Experts of a small language model: a variant of Muon for the experts, 243M tokens.
Below are experts of layer 6 (counted from 0) of a mixture-of-experts language model. Rows are named router (the router's row for the expert), up (a neuron's input weights, with its number) and show model dimensions 0-95. Each number is 200 + 20 x the weight over its row's rms, rounded and kept within 0 to 999.
After each expert's rows: "gets" lists some tokens that make up at least twice as much of what it gets as of all text. This comes from a sample of Wikipedia text that the model never trained on. Tokens count by the router's weight.

# expert 34
router,213,230,218,195,179,219,167,192,216,214,178,191,182,182,213,183,219,189,216,178,196,184,222,168,201,223,172,203,222,204,136,226,217,199,225,220,236,209,191,216,187,219,211,190,182,214,193,210,205,174,203,164,225,165,190,187,185,221,221,206,186,210,209,186,211,181,223,208,219,191,216,194,168,206,191,196,168,212,192,187,205,166,178,233,162,226,198,205,206,187,233,238,216,207,174,205
up0,202,192,203,184,204,235,161,218,204,209,228,203,214,186,170,192,198,216,187,161,235,208,206,222,188,212,178,231,194,203,191,183,200,163,216,181,179,210,209,210,198,205,134,223,200,170,181,191,202,169,218,219,193,182,217,197,179,209,240,246,208,214,206,209,194,179,204,235,180,161,222,201,216,208,199,198,224,209,203,159,207,190,190,195,171,225,214,191,193,189,218,212,215,183,184,228
gets: ".", ":", ",", "-", " |", ";"

# expert 16
router,217,195,199,186,198,224,162,226,195,199,199,168,182,177,210,166,213,161,191,189,208,169,199,155,217,216,165,201,202,204,147,231,191,212,193,217,251,212,205,247,178,218,204,185,211,218,194,194,213,212,193,182,203,154,244,245,194,222,209,189,192,191,198,209,203,206,211,210,193,217,208,180,194,196,205,180,185,186,173,184,181,207,196,209,217,215,194,179,218,199,216,234,202,219,195,194
up0,204,185,181,203,187,194,194,209,208,159,195,179,190,226,188,241,217,194,189,210,175,222,234,168,196,194,216,216,189,192,200,246,207,201,207,192,197,166,192,183,205,208,196,236,195,212,205,217,229,220,195,189,213,169,204,236,162,191,184,196,159,207,220,162,210,187,190,197,206,211,169,191,218,200,224,186,205,228,200,204,193,220,189,247,206,156,204,208,175,155,205,171,228,183,183,196
gets: "ion", "\"", "ation", ")", "ity", "h"

# expert 58
router,217,219,210,178,216,213,183,212,204,211,186,170,157,191,189,196,208,159,153,166,211,210,191,196,228,205,164,197,195,229,185,216,199,223,218,237,239,209,155,230,195,227,217,177,178,221,195,215,185,197,192,183,183,185,226,225,218,234,186,207,215,210,230,181,221,185,217,192,211,201,216,193,180,189,211,168,187,203,163,219,186,202,189,223,202,178,171,202,209,187,233,211,215,198,195,207
up0,177,202,197,171,211,218,182,186,220,201,195,157,207,233,177,211,175,182,213,141,189,208,222,198,210,186,183,213,201,221,166,227,174,233,206,169,208,232,212,201,225,203,209,192,175,196,224,209,194,198,209,166,209,191,208,191,221,212,211,219,225,244,233,190,171,193,234,202,222,183,209,237,230,197,192,198,183,189,201,200,204,210,179,208,195,225,199,174,201,218,233,187,191,215,181,165
gets: "an", "a", "o", "i", "u", "e"

# expert 23
router,195,194,217,230,166,196,155,216,174,242,221,227,189,199,190,201,211,181,183,154,202,207,214,163,225,255,170,205,224,206,180,196,223,207,214,183,203,180,222,211,206,205,173,181,200,183,218,207,209,177,210,184,224,168,195,203,186,210,178,224,198,189,234,186,236,193,215,187,220,215,199,226,176,202,222,185,190,222,190,187,199,191,179,211,188,179,175,212,208,192,208,181,211,245,176,198
up0,217,191,217,199,187,181,200,186,176,226,188,202,230,227,228,219,181,195,195,202,200,187,178,186,201,205,168,209,234,196,240,155,240,214,186,208,183,188,205,176,187,199,178,227,195,189,212,196,176,199,198,163,175,194,171,231,212,194,196,213,194,209,168,181,183,225,242,225,188,260,238,222,194,232,192,209,171,192,197,197,199,206,207,198,191,206,195,201,174,226,201,236,196,219,220,205
gets: " |", "-", ":", ";", "el", "|"

# expert 10
router,223,211,200,220,193,214,197,226,192,191,201,183,190,206,182,207,231,192,188,155,211,195,179,185,221,217,216,214,215,211,204,182,206,199,214,243,217,205,194,214,179,222,198,145,186,191,190,195,221,204,221,178,177,172,239,199,246,213,168,211,222,218,221,199,245,171,199,211,177,209,235,190,175,201,177,206,189,208,192,162,197,199,182,221,165,181,179,201,207,188,216,187,221,218,158,199
up0,197,186,177,207,221,224,183,188,195,218,193,200,172,187,175,203,222,183,219,196,218,180,202,215,231,217,193,208,192,248,184,225,204,179,214,193,199,233,164,217,218,230,220,188,189,215,214,249,169,215,206,181,197,204,209,183,206,194,208,219,187,213,220,175,181,198,197,210,206,216,193,220,123,226,173,198,193,191,233,183,200,193,200,209,211,186,157,209,234,200,209,179,228,189,178,197
gets: "a", "o", "ri", "um", "en", "ra"

# expert 50
router,188,187,217,200,177,207,168,222,178,176,183,182,199,208,247,205,227,178,183,164,211,212,234,192,205,250,200,211,227,243,161,181,203,180,203,220,204,202,193,241,201,222,162,188,168,188,228,179,214,207,213,206,196,172,189,213,171,209,217,207,219,183,194,186,193,198,227,215,190,207,208,204,195,158,215,169,163,197,188,188,201,209,212,199,212,205,188,199,222,238,192,203,218,225,188,213
up0,212,199,198,209,222,212,224,210,220,223,228,178,188,215,200,190,205,177,194,180,184,235,186,199,207,202,184,204,202,213,231,233,196,194,202,213,222,190,214,149,163,219,205,194,218,205,206,206,188,192,207,167,183,189,164,207,164,165,222,172,204,206,166,184,200,175,226,206,216,207,206,230,208,179,173,155,167,220,184,184,227,201,219,204,195,193,194,221,187,253,192,209,237,199,228,189
gets: "or", "er", "ass", "ar", "ampion", "u"

# expert 63
router,205,185,198,223,144,207,168,203,209,222,196,189,181,199,213,211,218,189,186,191,208,185,234,147,215,228,198,223,210,199,182,194,231,180,215,210,254,180,199,201,162,216,200,179,188,199,171,191,215,199,215,181,189,174,215,233,181,223,193,210,188,221,210,205,210,161,234,174,217,207,210,213,160,197,178,194,213,223,201,180,207,179,219,215,197,226,173,196,221,184,208,210,210,211,163,203
up0,206,202,206,232,192,187,205,190,177,174,205,224,193,152,183,190,197,180,226,233,219,175,214,180,191,187,234,187,220,209,176,178,205,210,197,199,193,221,188,224,203,202,174,209,190,185,215,198,231,201,173,193,200,179,222,206,233,195,199,167,190,184,162,223,191,193,190,181,223,210,208,150,200,193,229,203,214,197,214,222,156,213,207,211,198,182,152,191,218,245,199,249,198,214,208,199
gets: "0", "2", "1", "3", "4", "9"

# expert 9
router,202,195,215,200,196,232,154,231,209,228,198,194,191,215,179,187,220,186,196,210,193,181,208,154,222,231,164,169,184,215,193,206,226,188,214,210,223,211,168,211,205,214,218,187,197,186,160,204,192,196,158,170,207,196,244,226,181,209,237,204,199,213,238,177,211,173,219,216,217,202,211,191,159,199,193,196,188,184,162,159,194,193,210,210,202,213,198,201,229,222,214,200,221,191,194,187
up0,213,197,202,183,242,230,173,223,210,193,186,194,180,218,188,197,189,183,203,192,220,180,222,224,222,240,178,183,203,210,203,220,199,205,192,198,218,190,231,184,208,191,222,164,167,225,222,191,206,157,199,196,204,215,165,190,189,190,215,194,147,194,198,213,207,196,185,217,229,176,219,189,169,200,238,183,175,163,225,207,229,227,190,177,203,213,215,194,214,192,229,217,222,194,158,201
gets: "ong", "i", "ou", "ay", "ik", "ad"

# expert 44
router,180,218,185,186,187,232,202,206,163,197,196,198,174,190,233,200,226,157,194,185,194,196,218,181,231,205,207,197,236,221,170,183,205,209,211,222,204,170,166,202,192,196,209,232,160,174,187,192,192,216,204,169,220,186,202,238,201,255,196,213,219,187,208,189,223,182,216,220,213,187,215,220,181,240,208,163,175,215,167,180,191,196,195,203,200,197,175,205,223,208,210,231,219,198,200,174
up0,179,188,200,198,203,208,227,191,186,236,208,194,169,204,179,177,176,199,191,148,203,227,170,156,246,229,209,226,171,221,211,218,180,215,227,210,183,184,199,187,181,194,192,227,219,222,213,180,167,189,201,190,189,204,186,214,216,212,214,183,184,199,156,167,167,237,199,214,199,215,223,184,191,213,189,215,197,205,173,194,220,205,199,200,219,182,234,176,190,225,194,218,229,216,207,214
gets: "on", "t", "in", "ter", "i", "ton"

# expert 17
router,186,217,236,224,191,205,197,237,223,228,181,209,181,190,186,181,229,172,173,176,217,165,195,182,215,249,174,212,214,205,184,214,219,216,190,222,212,192,200,225,186,196,216,168,167,205,196,180,182,194,218,180,206,186,223,211,209,240,167,206,218,174,223,198,228,171,195,196,215,218,220,194,188,214,170,162,170,218,180,172,187,199,217,194,209,216,177,195,208,207,205,191,232,214,199,230
up0,191,217,148,199,197,199,207,201,201,215,213,202,194,199,204,189,197,217,159,213,212,216,216,181,192,162,170,197,216,219,216,166,200,181,163,226,185,152,213,193,180,205,179,206,195,219,229,202,227,206,228,212,233,182,218,189,218,187,185,179,196,228,219,215,197,179,196,140,225,184,213,166,189,193,210,205,205,171,228,224,213,173,231,193,195,209,196,214,186,189,218,208,180,182,221,225
gets: "h", "e", "er", "y", "ch", " Sh"

# expert 11
router,211,175,199,183,205,206,142,231,171,199,216,200,195,216,239,159,201,163,196,193,182,205,215,191,211,193,172,200,225,198,191,210,205,218,181,205,237,193,205,239,168,249,171,196,210,211,233,204,221,191,191,183,228,181,181,242,216,208,232,190,201,197,202,215,201,162,210,194,212,196,199,210,185,193,210,183,203,210,154,191,180,186,189,211,172,208,194,195,186,220,213,203,224,236,207,190
up0,183,210,196,208,192,190,191,183,169,204,234,169,187,215,193,184,191,182,197,178,186,175,199,167,226,189,224,204,195,183,222,197,201,229,204,218,195,149,250,196,174,213,235,205,196,181,225,210,221,189,188,187,204,218,198,207,189,224,234,226,202,160,218,199,193,231,215,216,201,216,198,216,191,220,190,183,224,181,168,177,203,227,246,179,210,194,216,157,216,170,193,187,173,207,216,188
gets: "al", "er", "ation", "ial", "ion", "ive"

# expert 40
router,214,195,198,192,212,218,180,218,190,189,202,194,198,227,200,165,211,181,176,163,194,205,233,185,203,212,172,166,206,226,167,213,182,222,202,231,240,192,183,236,194,239,219,189,183,230,188,215,241,192,183,210,199,182,238,236,210,214,233,196,185,208,213,206,238,171,195,212,198,191,198,187,164,202,223,182,190,219,157,195,183,191,199,220,202,189,167,183,200,175,204,189,206,205,176,184
up0,214,206,209,192,199,187,194,219,170,209,201,190,210,203,262,182,217,210,178,198,174,203,204,207,203,204,191,211,222,176,183,196,224,194,182,202,205,188,180,207,183,219,224,227,219,198,189,174,210,218,249,194,190,218,226,164,232,231,177,209,200,200,164,231,193,178,204,179,197,189,194,182,192,224,181,198,211,206,177,194,195,147,171,187,204,193,162,235,220,173,179,236,178,217,187,174
gets: "a", "i", "o", "u", "ia", "is"

# expert 48
router,197,222,209,186,184,218,194,219,171,204,210,164,184,192,196,203,239,187,201,197,168,177,207,212,211,219,200,193,244,204,208,198,215,200,216,217,188,194,206,230,134,210,211,172,190,180,211,176,219,204,179,169,212,169,197,226,217,250,215,209,181,199,206,203,207,194,202,172,180,252,210,182,177,199,166,195,192,200,189,185,192,200,208,207,162,199,187,190,205,225,215,196,230,236,209,230
up0,190,185,215,218,174,185,216,187,235,206,221,204,206,218,190,206,239,154,218,205,189,198,233,208,168,199,199,169,194,201,210,205,215,180,217,180,230,226,216,239,190,173,199,212,197,169,237,182,226,222,195,157,198,210,202,196,140,190,219,230,188,178,219,201,211,177,214,197,181,205,208,192,190,223,218,196,185,182,212,208,209,154,218,174,193,198,217,190,228,212,207,192,217,183,180,183
gets: "ers", "es", "er", "ent", "ouse", "ide"

# expert 51
router,203,185,221,186,167,224,174,196,168,183,205,192,180,213,212,184,226,198,170,170,188,205,208,158,189,217,200,211,195,233,177,212,223,224,209,220,211,206,210,222,172,243,204,166,210,190,211,211,185,198,203,198,177,191,194,263,177,241,218,189,213,205,220,186,232,189,189,167,217,232,223,208,166,167,217,199,208,203,156,189,201,219,191,205,192,195,198,197,200,190,207,210,185,194,219,227
up0,201,197,237,157,168,191,202,240,201,198,199,216,204,207,174,183,169,198,200,200,175,189,210,193,191,195,199,214,216,187,158,221,168,189,194,174,222,225,212,238,204,200,223,172,176,195,214,190,179,177,238,185,224,203,201,252,233,198,173,208,213,190,197,237,225,186,218,170,215,230,194,198,191,231,211,216,217,173,190,201,193,220,226,217,216,212,201,211,169,219,189,200,196,176,176,201
gets: "ra", "ate", "\n\n", " ra", "ia", "ish"

# expert 52
router,207,184,200,199,177,214,172,205,199,214,224,193,196,215,212,218,207,179,189,184,190,168,226,162,214,238,184,188,232,213,207,226,188,204,206,224,196,168,224,211,209,206,191,180,191,195,189,159,212,200,226,188,197,190,194,241,218,213,178,199,211,212,233,219,207,211,201,171,203,218,225,200,181,214,209,170,170,209,143,171,174,144,198,247,218,195,210,194,177,209,201,193,202,199,174,205
up0,217,215,159,185,207,166,174,216,213,202,216,210,203,207,201,190,224,218,190,201,207,185,230,179,168,181,170,202,238,201,212,222,216,192,210,228,207,164,208,214,230,189,170,185,192,194,214,194,230,195,211,259,209,209,216,212,198,171,171,225,175,183,168,198,202,194,187,224,237,186,205,200,197,178,214,218,178,203,190,225,214,204,214,178,228,189,164,194,170,229,204,200,227,164,190,197
gets: " ", "S", "===", "P", "C", "=="

# expert 46
router,195,175,209,195,168,237,198,201,212,187,241,199,183,195,206,195,223,193,180,170,176,187,217,175,214,218,228,196,213,225,190,185,174,232,178,232,201,216,186,218,172,215,199,159,214,183,202,181,237,180,203,210,178,162,211,216,221,179,219,215,205,213,185,197,215,166,185,174,219,214,201,188,154,222,213,192,211,211,177,184,173,221,196,236,216,195,179,201,226,217,192,208,211,235,186,224
up0,179,230,190,190,181,176,205,241,195,228,215,211,194,208,213,194,200,195,178,196,220,198,173,211,173,198,227,212,200,212,196,198,183,212,217,197,247,220,191,194,226,171,212,183,206,188,171,197,154,169,223,198,213,185,174,216,184,197,187,198,219,196,166,212,224,190,190,213,240,212,187,185,192,222,204,172,197,198,206,181,173,231,161,163,194,228,240,184,201,195,250,215,178,207,190,193
gets: " A", " re", " o", " O", " E", "A"